config.toml
num_hidden_layers = 12
hidden_size = 192
n_experts = 16
experts_per_token = 1
d_expert = 224
d_shared_expert = 0
hidden_act = "swiglu"
moe_layers = [1, 2, 3, 4, 5, 6, 7, 8, 9, 10, 11]
router_score = "sigmoid"
normalize_top_k = false
routed_scale = 1.0
balance_loss = 0.00384
balance_bias = false
scale_expert_input = true
init_std_router = 0.0331
lr_router = 0.000424
vocab_size = 12686
norm = "rmsnorm"
norm_eps = 1e-06
tie_word_embeddings = false
optimizer = "muon"
learning_rate = 0.0132
beta1 = 0.95
max_grad_norm = 1.0
batch_tokens = 65536
max_seq_len = 1024
train_tokens = 381400000
max_steps = 5820
dataset = "wikipedia_en"
Below are experts of layer 9 (counted from 0) of a mixture-of-experts language model. Rows are named router (the router's row for the expert), down (a neuron's output weights, with its number) and show model dimensions 0-191. Each number is 200 + 40 x the weight over its row's rms, rounded and kept within 0 to 999.
After each expert's rows: a language model's description of what the expert responds to. This comes from a sample of Wikipedia text that the model never trained on.

# expert 14
router,251,189,218,200,204,196,180,205,188,261,221,242,137,139,215,187,185,212,228,208,233,229,145,173,176,214,249,207,213,191,230,188,230,217,209,202,236,242,162,140,245,250,236,200,216,169,156,271,119,234,225,235,253,156,142,182,148,143,201,219,191,87,134,245,242,219,202,245,168,164,205,181,238,238,253,174,262,154,182,170,147,222,194,123,193,236,142,232,99,153,179,267,186,200,198,260,212,212,264,137,171,200,217,213,273,205,212,240,208,200,248,319,210,191,166,109,231,188,221,159,179,204,207,198,205,211,250,164,133,192,153,209,216,261,169,212,215,178,166,203,144,275,163,201,216,212,172,196,202,150,197,240,150,215,175,205,221,166,108,173,245,94,175,206,245,116,178,210,179,207,196,195,153,169,194,202,245,167,168,181,221,197,237,275,241,315,220,157,221,171,171,158
down0,258,191,176,200,250,189,224,200,234,201,224,176,222,218,201,79,244,181,158,185,231,183,207,206,215,167,125,224,187,199,170,239,272,200,236,179,142,151,237,219,148,194,225,173,243,182,155,163,201,191,164,185,292,178,216,111,158,234,187,148,190,195,232,230,221,205,251,187,257,251,191,181,231,170,182,253,153,168,215,232,177,108,153,219,153,160,236,240,198,219,241,228,151,196,195,216,132,197,152,229,184,238,265,185,113,157,233,266,192,181,236,60,212,219,251,179,236,256,229,222,166,166,149,229,207,193,208,175,205,163,221,251,184,173,195,197,159,291,237,294,201,174,167,276,165,299,203,169,160,243,236,189,215,223,292,207,292,222,204,195,165,213,189,201,139,230,202,186,183,253,171,163,184,170,207,170,160,164,242,226,143,211,257,185,143,230,234,148,192,234,262,194
Opening letter pieces of words, especially n in nominee, nuns, nephews, and capitals starting Arabic or place names, e.g. Har, Ad, Vegas.

# expert 13
router,248,167,190,183,248,173,221,206,150,208,248,233,180,159,235,198,217,214,233,292,209,190,214,262,172,181,256,182,224,154,198,214,177,222,214,181,184,230,163,191,211,176,216,198,148,245,107,124,182,156,176,233,206,182,213,159,209,167,207,232,72,178,240,221,215,184,173,197,252,258,189,217,226,176,172,189,294,232,214,243,227,215,191,114,207,165,208,170,227,195,193,196,192,189,194,368,287,214,232,204,204,159,166,212,176,243,225,188,199,206,201,319,266,208,173,149,173,115,201,172,144,194,85,225,220,196,204,180,212,189,186,231,199,203,132,201,204,236,234,219,137,182,158,56,182,288,218,263,232,198,193,200,146,258,224,219,236,201,182,189,210,184,199,138,296,207,256,198,175,182,193,162,216,227,166,203,186,185,159,210,224,173,178,162,236,247,246,185,191,163,204,208
down0,199,227,225,173,157,222,115,291,190,235,170,154,176,176,209,184,223,182,218,265,235,163,160,160,191,198,219,179,260,231,174,206,208,234,163,228,184,158,186,158,213,232,224,198,225,183,155,244,214,130,222,204,254,158,229,176,240,200,205,229,199,155,252,263,204,228,202,180,221,165,171,193,187,147,136,158,163,187,148,181,177,202,217,199,244,259,192,228,200,240,247,208,198,181,206,159,158,179,187,177,153,155,304,216,139,190,221,232,286,259,88,159,315,187,203,147,187,158,142,198,207,196,181,174,185,180,226,259,212,155,220,164,164,191,222,231,216,272,213,182,144,193,263,186,196,237,127,131,236,155,222,164,197,204,232,226,220,178,115,185,269,188,232,129,263,184,206,324,232,175,177,216,272,153,204,253,255,218,248,150,144,164,194,215,244,231,205,194,314,189,213,239
Cell separators and numbers inside statistics tables such as sports standings, squad lists and election results, e.g. | 3 |, | MF, 1,871.

# expert 3
router,259,194,192,159,239,141,162,212,186,165,205,255,223,159,201,131,192,217,190,187,206,150,160,182,178,159,225,185,245,159,207,199,134,156,175,154,196,207,195,139,157,199,186,189,183,230,142,204,222,168,241,246,189,231,247,162,192,206,119,194,178,172,192,231,180,217,219,275,114,263,235,211,100,185,180,172,269,157,243,188,240,248,208,117,184,174,213,242,194,150,212,209,168,260,149,176,218,200,203,188,281,160,230,123,293,231,218,253,234,129,216,201,155,222,197,123,226,149,221,238,211,165,258,181,250,200,248,119,172,168,151,270,151,222,203,247,223,198,181,242,170,228,130,190,189,284,192,266,226,131,222,190,190,171,210,186,208,286,131,156,246,157,195,185,274,214,244,225,261,132,237,239,215,111,188,204,164,235,209,162,264,236,221,201,175,205,219,182,215,246,168,152
down0,139,263,219,183,185,179,218,209,182,239,228,230,263,243,160,160,229,153,265,243,175,135,168,241,207,261,167,216,163,203,172,262,200,167,235,188,250,233,205,169,196,199,186,236,223,193,209,124,214,218,284,181,194,212,234,224,205,196,246,164,243,178,231,236,195,249,177,224,191,229,193,172,143,194,217,277,179,168,186,244,143,210,209,185,254,113,219,259,177,220,266,271,271,205,140,319,213,207,219,172,205,173,198,233,216,272,221,202,200,191,130,183,221,187,194,206,231,277,208,198,126,172,247,287,177,210,174,169,242,136,202,176,207,104,153,172,201,177,215,166,231,192,127,207,181,230,168,188,151,129,178,162,164,159,215,137,127,238,252,271,201,224,203,222,193,189,165,166,202,174,144,223,187,222,155,181,242,277,211,230,172,131,225,123,79,149,208,243,147,191,207,176
First piece of a word split into fragments, usually a capital or consonant cluster like S, Sh, sw, st, often in names and foreign words.

# expert 0
router,181,203,230,170,228,171,215,277,224,216,180,174,213,212,161,215,205,212,221,213,218,198,180,230,204,208,223,183,279,102,168,239,264,144,192,195,153,186,243,203,187,183,229,146,132,199,189,221,174,202,131,223,209,138,239,181,212,162,164,205,165,248,187,182,193,164,116,268,169,230,194,251,114,154,210,203,291,203,233,234,212,191,216,203,158,197,267,270,251,151,212,182,172,181,154,269,210,274,275,178,214,146,158,165,214,220,190,233,196,193,198,242,234,176,225,180,239,190,111,206,200,144,126,258,149,233,189,145,233,219,168,230,195,214,187,218,221,240,214,85,212,164,236,189,149,268,233,239,227,182,175,240,184,153,189,205,288,235,121,224,270,81,232,179,204,205,160,188,223,228,229,228,147,253,153,199,187,194,121,167,247,278,212,232,139,245,196,147,164,150,183,181
down0,221,151,222,226,210,114,170,293,252,213,225,164,189,244,193,223,182,181,178,190,198,215,216,181,217,172,185,212,274,209,239,161,237,224,208,244,202,284,256,183,221,213,111,242,177,146,171,107,216,180,212,182,291,273,185,120,154,196,210,203,186,161,184,199,225,197,106,134,190,180,165,202,207,220,189,265,188,273,259,192,121,195,235,144,217,205,225,192,186,257,270,181,217,186,186,160,227,228,201,206,176,180,242,120,259,212,166,97,207,189,162,196,294,157,295,193,226,208,112,172,221,161,230,203,185,253,238,263,196,185,261,135,264,163,159,253,242,223,142,163,190,237,204,173,190,211,194,245,238,222,147,237,185,193,226,198,184,190,172,208,201,186,195,223,207,269,146,238,206,178,149,224,129,164,149,139,144,223,163,144,205,173,211,189,176,233,219,263,144,207,184,183
Mid-word fragments of technical or foreign words and LaTeX symbols in math or chemistry, such as \chi, p-hen-othiazine, equ-iv, c-otton.

# expert 2
router,249,268,160,189,234,195,184,227,148,209,217,228,123,234,275,147,230,203,244,193,228,139,172,208,171,193,191,166,200,169,218,188,172,207,180,242,160,201,203,167,235,158,200,274,168,159,113,232,180,153,184,223,190,123,215,181,216,238,147,207,116,234,172,184,250,155,230,240,188,188,139,215,150,179,174,167,168,157,231,199,238,190,192,123,226,211,207,230,184,191,141,152,186,181,224,314,215,176,144,153,229,111,246,219,240,268,210,226,250,183,158,287,263,233,187,172,233,188,154,215,128,135,145,199,276,158,214,149,210,284,180,186,194,238,180,203,159,194,115,187,194,215,150,96,196,244,234,212,197,207,161,192,229,202,183,205,198,140,191,194,245,216,242,137,156,192,173,182,200,165,210,157,234,219,246,250,250,166,201,265,195,185,276,230,110,278,256,220,185,234,162,207
down0,256,245,220,189,167,215,150,163,248,161,147,241,221,224,164,167,203,201,240,214,295,178,192,165,164,213,260,268,122,229,235,201,176,181,183,240,221,199,194,191,129,169,226,257,239,227,137,171,187,181,202,269,236,125,182,247,143,194,242,224,203,155,259,197,291,285,173,144,223,201,144,239,272,236,212,214,158,216,199,168,283,131,176,231,150,206,261,248,188,199,230,262,179,241,226,210,149,214,228,199,188,286,179,210,209,255,237,229,186,215,188,156,230,181,213,228,198,177,141,164,184,245,179,216,115,153,212,274,262,202,171,247,265,189,237,211,219,189,169,189,243,184,182,170,200,161,217,166,184,180,161,214,191,143,143,113,108,198,227,204,216,143,188,181,166,281,180,272,205,186,177,213,192,213,206,199,152,213,239,230,138,123,259,237,177,163,171,202,208,271,157,267
Opening parentheses and dash-led field labels in seed lists, infoboxes and results tables, such as (quarterfinals), - Directed by, - Competitors.

# expert 7
router,242,150,144,154,275,166,203,274,178,218,170,164,223,199,262,169,165,242,188,198,132,180,209,248,155,171,228,186,211,155,188,125,198,195,149,198,219,232,211,147,145,199,253,238,168,138,149,210,144,208,194,270,148,185,193,166,250,128,142,279,186,139,214,234,211,184,214,243,237,228,192,240,206,240,205,182,289,167,164,185,178,188,183,179,227,177,222,210,211,176,181,229,223,184,200,198,237,259,239,197,216,177,223,143,197,207,230,236,254,166,171,211,307,207,163,219,217,145,133,264,154,184,187,158,200,249,132,158,217,111,162,240,231,175,208,250,242,172,239,224,184,206,108,131,200,198,200,199,245,105,138,173,168,259,186,245,231,219,156,158,149,232,206,169,226,137,217,259,172,165,183,242,143,222,178,210,187,172,188,167,259,216,261,304,122,216,243,224,157,220,221,149
down0,284,174,192,241,200,157,264,230,216,199,199,186,226,273,197,190,175,218,222,200,271,246,240,109,192,199,216,251,200,182,261,213,228,230,125,253,225,173,199,240,227,255,170,249,232,196,270,287,197,197,179,196,172,190,209,220,220,208,202,230,235,202,247,245,153,199,137,217,174,194,147,227,201,138,268,238,228,192,156,168,193,223,221,214,168,329,140,239,201,166,167,135,273,197,244,199,203,189,182,182,206,219,186,200,160,174,121,230,189,174,143,228,311,155,240,192,232,181,235,209,243,137,224,179,214,221,212,242,178,186,128,125,206,271,189,126,223,255,193,185,224,209,147,266,160,175,133,241,140,172,251,196,223,199,254,142,211,181,195,252,185,219,218,272,215,214,211,261,201,197,263,138,170,292,205,247,216,194,190,169,199,255,206,263,179,224,166,239,118,231,236,206
Prepositions and articles that introduce a place or institution, like in, at, near, from the, and University of, e.g. settling in Knox County.

# expert 4
router,304,214,165,223,279,243,150,213,158,180,199,215,181,193,222,224,227,214,294,220,208,165,194,189,157,178,221,209,230,196,216,107,272,160,202,255,168,237,137,193,168,106,237,142,172,229,238,217,199,150,162,192,219,109,205,182,183,220,189,213,222,222,158,229,218,184,212,247,228,245,205,212,184,138,175,182,186,175,202,234,130,173,287,127,164,200,203,177,248,155,165,246,236,224,145,258,200,226,274,155,257,169,148,142,140,226,213,292,234,130,187,231,246,215,129,160,217,175,128,184,241,158,240,193,224,239,276,187,198,183,206,179,217,228,198,235,174,259,211,207,158,216,235,124,205,169,175,210,193,196,188,188,168,199,217,260,296,186,248,183,221,182,173,222,241,217,281,243,254,145,219,190,168,190,182,218,196,150,216,224,291,251,196,196,174,233,235,225,190,187,235,90
down0,195,229,161,177,244,240,159,212,206,200,270,161,251,172,168,277,226,142,227,252,227,186,270,207,219,177,157,144,272,210,224,183,165,215,125,145,233,135,244,185,209,147,280,194,226,214,147,166,212,226,233,243,211,190,174,218,164,175,241,120,232,246,236,190,185,170,210,245,193,197,203,198,215,192,207,193,218,191,267,190,222,273,231,185,211,165,191,123,182,246,254,193,242,160,183,180,170,150,302,209,152,185,233,178,177,209,149,224,208,212,167,214,235,245,197,226,230,188,133,255,218,177,266,256,220,224,209,208,201,181,175,165,236,190,292,152,184,178,162,158,246,301,185,185,160,172,255,178,178,180,185,134,228,173,174,155,122,255,195,141,179,220,161,278,206,181,237,192,124,178,149,204,122,261,177,143,241,249,217,140,241,218,296,175,266,196,230,154,143,252,155,178
Double line breaks ending a paragraph in biographies and articles, mostly before a new sentence or heading, plus He/She starting sentences.

# expert 6
router,161,206,79,222,186,116,196,208,142,155,211,209,157,198,228,114,236,227,262,182,184,239,188,186,146,185,197,159,196,164,169,202,235,193,119,253,201,219,200,199,185,161,180,151,166,218,202,265,241,193,137,193,144,152,265,180,202,121,150,242,197,170,152,191,307,161,242,192,144,206,165,197,213,170,189,212,279,199,231,163,209,224,212,184,175,207,256,247,177,199,155,202,197,196,216,218,221,238,234,186,231,186,173,181,193,240,195,320,270,202,253,285,219,235,100,165,184,187,154,230,192,179,216,161,139,221,259,170,249,261,141,230,188,301,232,199,205,204,173,231,136,190,222,156,224,214,233,230,173,135,180,175,173,273,286,218,196,236,146,191,177,203,286,189,187,165,264,213,199,171,208,225,194,209,208,195,201,268,186,236,154,180,217,162,121,209,234,154,153,221,258,198
down0,177,202,214,212,169,220,215,162,216,174,200,234,232,207,220,224,213,194,238,164,207,165,146,260,186,199,197,190,103,193,158,226,291,159,179,212,129,193,212,208,164,225,191,185,219,230,125,140,154,260,214,157,187,169,145,166,218,206,200,209,176,208,183,196,208,206,162,236,264,212,210,180,303,233,232,242,146,217,183,228,291,184,221,180,223,223,216,224,230,152,171,171,180,202,210,184,183,159,266,119,197,164,112,109,189,253,116,255,142,255,181,126,199,196,254,207,195,238,217,201,216,170,201,215,169,151,294,205,203,176,210,222,146,175,222,240,270,125,167,220,159,134,149,221,157,253,187,160,191,225,165,240,191,178,184,214,247,172,178,144,280,150,181,238,209,187,242,201,147,265,262,155,227,169,287,176,255,242,88,176,184,170,274,212,222,222,131,200,181,167,151,165
First names, initials and surname fragments in cast lists, rosters and authorities, plus taxon name endings and master's, e.g. Greg, Amando, praecox.

# expert 9
router,235,216,197,190,258,183,204,183,182,227,217,242,225,239,185,156,147,192,162,164,220,186,145,242,173,160,197,206,249,241,224,211,197,225,229,175,158,259,160,193,185,158,199,116,184,167,193,198,158,143,138,224,154,213,201,207,253,158,124,210,156,216,185,181,218,155,176,295,187,255,166,187,197,187,224,164,214,238,304,167,157,252,177,95,157,146,253,214,110,202,160,244,207,220,173,232,184,260,241,197,266,230,247,146,227,204,195,194,213,138,201,218,204,255,218,199,282,155,106,232,201,168,200,180,277,188,300,223,158,155,185,239,249,255,196,199,212,187,224,143,215,227,179,135,197,205,201,277,220,145,164,192,155,271,142,188,203,218,177,180,172,133,270,130,271,189,204,263,172,193,226,164,195,171,181,262,178,236,136,218,248,167,182,241,165,246,234,133,208,246,150,174
down0,193,206,210,233,138,251,206,244,205,210,188,234,192,209,273,232,201,234,227,217,188,181,210,274,157,221,172,207,147,234,202,150,228,216,156,214,263,85,198,235,175,232,271,212,186,206,241,228,227,200,210,174,218,195,217,145,291,151,215,189,212,166,260,182,249,225,197,189,284,196,172,197,85,216,239,247,252,199,193,232,219,186,197,182,198,176,210,172,221,203,224,182,206,268,210,246,228,235,252,234,166,235,190,206,209,213,140,206,221,233,243,246,234,191,256,214,203,198,207,148,190,181,177,176,227,151,198,247,197,169,174,208,212,228,287,167,125,214,170,239,80,147,218,336,163,236,192,139,110,264,173,255,188,195,202,164,203,200,216,147,196,289,223,196,264,260,119,282,200,240,223,242,267,187,222,187,177,234,185,227,199,198,193,177,185,241,281,229,171,203,296,181
Words inside quoted song, film, album and award titles in lists and tables, such as Best, Film, Love, Girl, and word-internal title pieces.

# expert 11
router,246,146,184,153,211,223,174,243,215,108,266,197,187,241,265,195,228,162,236,240,213,139,177,261,231,146,160,199,246,99,182,274,255,262,211,251,201,251,164,240,211,244,228,165,192,172,154,211,232,180,188,188,197,215,221,190,201,189,203,218,163,225,198,161,198,192,222,230,175,273,189,246,181,214,143,172,169,131,178,184,204,218,213,177,196,177,197,226,201,161,136,230,205,200,157,262,234,243,183,193,264,141,215,208,219,227,203,191,240,163,208,211,265,197,149,161,165,220,256,242,177,181,138,140,261,289,229,146,147,191,170,303,226,215,151,214,280,195,162,209,245,193,123,139,134,191,200,291,178,154,181,264,196,230,196,216,217,245,204,125,212,199,248,210,215,176,130,178,188,177,233,248,221,101,236,252,176,152,152,169,308,194,209,196,215,158,210,161,148,249,221,157
down0,149,230,220,214,269,179,266,160,160,131,190,211,177,192,257,197,182,244,153,184,185,153,164,227,223,190,206,196,152,126,167,202,246,238,196,239,181,261,233,208,146,191,272,116,131,220,235,237,137,177,228,214,193,195,156,192,257,184,194,222,247,196,205,237,199,180,173,257,185,162,212,211,117,181,206,219,187,211,299,145,160,197,178,196,227,234,171,235,136,226,183,203,193,216,185,103,252,226,166,145,222,263,204,170,125,195,238,252,200,204,278,162,209,206,225,235,146,192,206,231,177,97,137,168,242,241,219,255,163,202,216,168,193,214,186,194,182,149,182,191,224,186,179,132,179,242,168,209,216,228,173,207,229,157,131,174,223,193,199,196,248,252,198,225,113,149,220,228,203,272,130,246,217,176,243,236,253,160,258,132,167,201,170,220,189,270,274,115,127,208,263,124
Prepositions and commas after verbs or clauses, such as died of, after, by, plus raw byte pieces of Japanese, Thai and Chinese script.

# expert 12
router,205,161,151,175,243,153,214,200,110,153,150,254,202,173,150,168,271,235,217,226,272,125,202,221,229,191,162,145,216,142,196,212,207,122,175,181,226,254,112,228,207,219,181,252,163,200,181,195,176,125,143,223,222,94,219,184,204,121,186,219,134,176,132,187,228,133,231,180,184,205,220,233,181,187,259,147,183,224,227,132,113,202,241,105,167,172,202,194,194,202,211,227,236,274,200,291,198,247,250,190,237,153,230,190,255,170,209,224,162,164,246,262,177,246,151,132,197,148,208,219,215,176,164,204,251,232,232,184,194,238,130,191,183,261,213,205,231,235,195,155,185,223,211,201,200,188,158,202,213,195,182,210,166,257,180,217,238,212,263,228,152,187,248,151,191,158,253,238,263,137,228,185,170,155,154,234,215,98,209,177,225,184,171,176,240,265,263,192,203,268,231,200
down0,194,148,249,165,216,134,172,213,248,197,210,245,220,128,199,200,215,239,149,266,203,193,310,256,190,222,218,137,213,212,224,211,240,249,215,177,207,258,220,212,233,138,99,214,195,127,172,158,158,235,207,148,219,187,224,152,193,232,200,167,251,200,189,209,208,172,200,175,83,167,228,223,208,180,112,143,142,148,227,157,176,146,129,164,208,193,221,176,182,212,128,239,238,183,171,211,159,198,145,191,183,226,226,158,209,185,232,225,172,242,186,120,241,228,155,176,146,135,172,224,176,219,180,190,167,217,269,265,171,221,212,243,159,248,172,236,116,135,151,154,145,170,220,169,140,214,124,204,180,228,244,253,178,271,191,236,161,187,235,203,188,172,203,200,194,179,207,222,232,202,155,208,154,223,107,176,176,249,214,147,176,218,67,174,188,213,190,225,120,192,193,175
Role nouns in biographical descriptions after an article or adjective, e.g. politician, tennis player, discus thrower, son, father, director.

# expert 10
router,174,184,217,165,241,200,139,237,151,167,155,243,182,144,192,138,168,203,245,314,202,200,146,223,188,100,211,152,135,238,148,177,280,159,169,232,101,211,175,168,97,154,190,157,159,190,180,175,140,145,197,241,184,265,211,202,265,181,191,157,188,197,205,222,237,169,200,189,195,249,197,220,210,181,184,182,156,138,270,142,164,182,136,193,172,193,228,191,124,152,195,206,234,221,189,243,187,223,233,168,297,185,217,159,177,178,233,262,175,168,201,222,194,244,194,157,242,191,212,231,157,136,133,146,243,240,249,161,217,156,161,238,167,235,239,196,211,190,203,182,176,177,167,134,222,244,157,226,238,224,157,211,179,283,173,326,193,203,176,194,280,144,227,170,198,157,192,226,220,176,238,199,198,241,245,171,154,156,189,168,210,227,205,197,160,224,210,152,118,210,217,128
down0,209,258,157,181,203,235,291,271,201,224,253,213,233,192,177,107,210,289,162,243,235,223,229,153,135,170,145,235,206,215,248,235,235,133,213,247,145,205,113,155,189,192,136,156,199,203,156,178,177,224,221,228,201,126,240,241,168,248,265,237,167,203,200,245,189,234,222,222,271,155,165,188,264,202,164,286,211,210,141,197,192,172,198,176,191,170,248,241,204,217,210,211,164,168,242,209,244,192,220,188,184,260,149,232,181,242,168,191,264,243,221,119,143,249,245,115,238,232,174,167,192,217,212,197,241,76,222,259,97,212,168,250,239,268,180,235,186,186,214,166,262,224,178,237,142,273,251,251,183,188,218,198,243,192,103,196,190,190,189,146,198,203,239,195,182,159,207,174,189,256,162,191,217,197,192,214,233,186,206,207,195,192,157,288,240,181,153,212,216,201,215,237
Number words and determiners starting a noun phrase after a verb or comma, such as contains four singles, had two daughters, a, several.

# expert 8
router,277,168,196,166,233,178,122,164,148,201,183,251,140,125,230,210,198,284,181,251,218,208,194,181,197,195,237,233,220,203,176,136,268,173,171,249,82,250,139,195,152,235,214,173,147,139,142,217,187,223,183,214,190,174,252,203,198,221,153,203,176,179,264,207,278,158,176,232,225,213,235,240,248,191,216,225,200,198,257,214,188,168,199,136,172,150,219,106,230,186,185,208,235,276,142,333,281,206,271,204,221,176,214,152,170,221,171,186,232,175,196,260,204,257,165,150,194,248,161,191,178,175,101,224,271,233,181,209,194,201,141,222,268,229,170,198,226,180,198,233,176,222,193,146,164,213,162,192,238,212,213,182,209,237,201,238,223,244,226,146,185,169,158,191,194,220,188,179,234,160,207,204,136,190,154,213,164,187,244,158,217,201,217,324,191,186,260,115,181,196,252,159
down0,209,177,260,183,216,230,118,179,230,155,187,174,195,157,246,143,228,188,173,202,134,267,297,199,240,226,211,135,130,185,214,186,157,286,231,227,229,178,145,231,168,204,222,203,197,192,198,143,241,179,148,179,137,160,144,194,171,242,196,196,163,174,209,197,156,237,139,118,180,266,243,181,233,112,153,146,230,180,163,168,170,218,212,215,242,224,154,188,165,234,188,139,214,206,233,238,229,156,212,223,323,92,253,262,200,202,161,186,236,223,214,201,168,81,202,221,206,286,214,160,151,238,215,200,183,245,180,211,156,213,227,201,202,196,258,194,258,212,234,181,166,225,179,205,223,179,227,197,212,201,131,157,239,211,206,160,196,189,207,121,258,206,230,167,148,124,103,167,209,210,214,252,218,196,177,148,148,191,150,193,254,237,242,186,122,168,200,206,247,231,169,194
Digits completing years after 1 or 2 in sports and election contexts, plus season, round, tournament, e.g. 1992 season, 2012 draft.

# expert 5
router,233,190,223,187,237,244,177,137,231,218,213,181,177,237,242,180,226,162,184,213,179,156,136,193,202,155,165,197,232,161,213,140,290,200,158,188,199,287,170,177,159,134,238,187,239,197,239,167,214,248,170,254,230,159,198,190,175,207,176,219,153,202,151,254,239,139,168,283,187,266,248,241,180,132,180,159,155,183,205,157,223,149,222,119,206,129,208,181,215,222,130,219,191,188,164,198,205,225,223,192,278,159,203,196,295,189,231,241,260,126,204,259,259,191,200,132,170,121,178,223,239,122,158,219,196,274,271,167,237,228,176,260,236,135,177,217,173,225,251,211,201,232,163,159,226,204,247,223,175,144,214,216,177,338,196,198,214,166,207,217,197,204,230,198,253,156,258,195,202,141,203,229,103,227,185,232,204,233,207,164,289,213,200,263,206,238,234,158,199,232,168,161
down0,212,194,205,234,211,276,224,149,171,192,208,177,235,225,236,182,161,162,138,176,210,139,225,205,233,193,195,255,160,261,249,272,197,209,161,239,243,290,141,231,164,188,229,248,201,201,189,218,77,267,216,215,159,126,189,207,187,212,238,198,287,281,268,226,141,162,213,154,186,172,205,189,216,216,202,154,208,152,154,253,170,207,228,226,270,151,224,239,177,150,132,203,161,139,248,215,280,193,137,242,236,211,160,252,260,252,243,144,271,212,229,186,195,193,172,144,203,161,220,206,148,209,170,189,237,247,247,195,234,232,189,194,193,231,165,151,147,293,219,205,200,254,107,197,225,230,220,187,211,100,212,257,190,121,159,239,202,229,201,153,228,184,245,129,113,154,218,175,232,195,216,243,214,201,163,187,170,191,235,135,181,216,169,207,213,253,182,189,207,211,223,208
Closing punctuation and table pipes that end a sentence, clause or row, such as ., )., ;, and section headings like == History ==.

# expert 15
router,253,183,156,125,267,161,153,189,204,156,205,205,205,221,252,180,177,217,252,240,195,82,141,181,216,203,247,208,235,126,141,159,257,162,208,213,124,202,177,114,162,183,235,195,186,179,197,210,165,182,132,231,182,218,218,200,171,170,162,234,164,184,151,216,251,187,229,260,166,240,153,252,95,176,213,157,163,152,229,212,152,222,202,172,222,169,230,244,209,165,162,211,214,225,198,290,255,252,244,202,173,144,182,193,128,216,237,201,252,150,214,181,197,161,182,117,158,174,122,229,245,151,183,157,203,194,206,187,153,203,108,204,215,195,183,284,187,259,175,211,181,186,161,182,183,224,147,252,249,187,222,266,204,291,197,284,253,194,177,175,199,203,198,150,246,168,276,218,160,195,199,259,185,235,177,180,171,181,141,186,207,239,246,214,153,226,229,116,235,226,161,142
down0,247,211,181,190,145,285,200,179,147,168,146,170,229,184,168,218,229,144,174,128,171,217,228,137,195,271,187,176,163,246,134,187,192,165,185,196,232,228,226,195,230,288,234,156,190,202,174,187,181,218,212,217,271,93,235,241,209,156,206,166,142,239,180,160,173,242,154,221,185,261,246,111,212,270,192,244,120,118,237,225,216,156,231,224,221,264,228,230,193,260,173,214,238,207,149,216,183,191,111,180,205,225,129,214,130,295,221,198,199,178,218,112,143,258,200,203,180,234,218,223,152,212,220,168,148,129,235,245,213,199,188,310,201,241,200,215,177,195,230,197,244,184,158,194,178,186,190,187,201,168,237,230,233,238,167,278,203,175,260,177,170,159,151,150,205,203,165,176,166,198,220,248,187,246,178,208,99,161,152,195,268,262,191,216,135,172,209,220,216,243,178,185
Function words that continue expository clauses, such as which, that, but, has, can be, and it, plus adverb endings like -ly.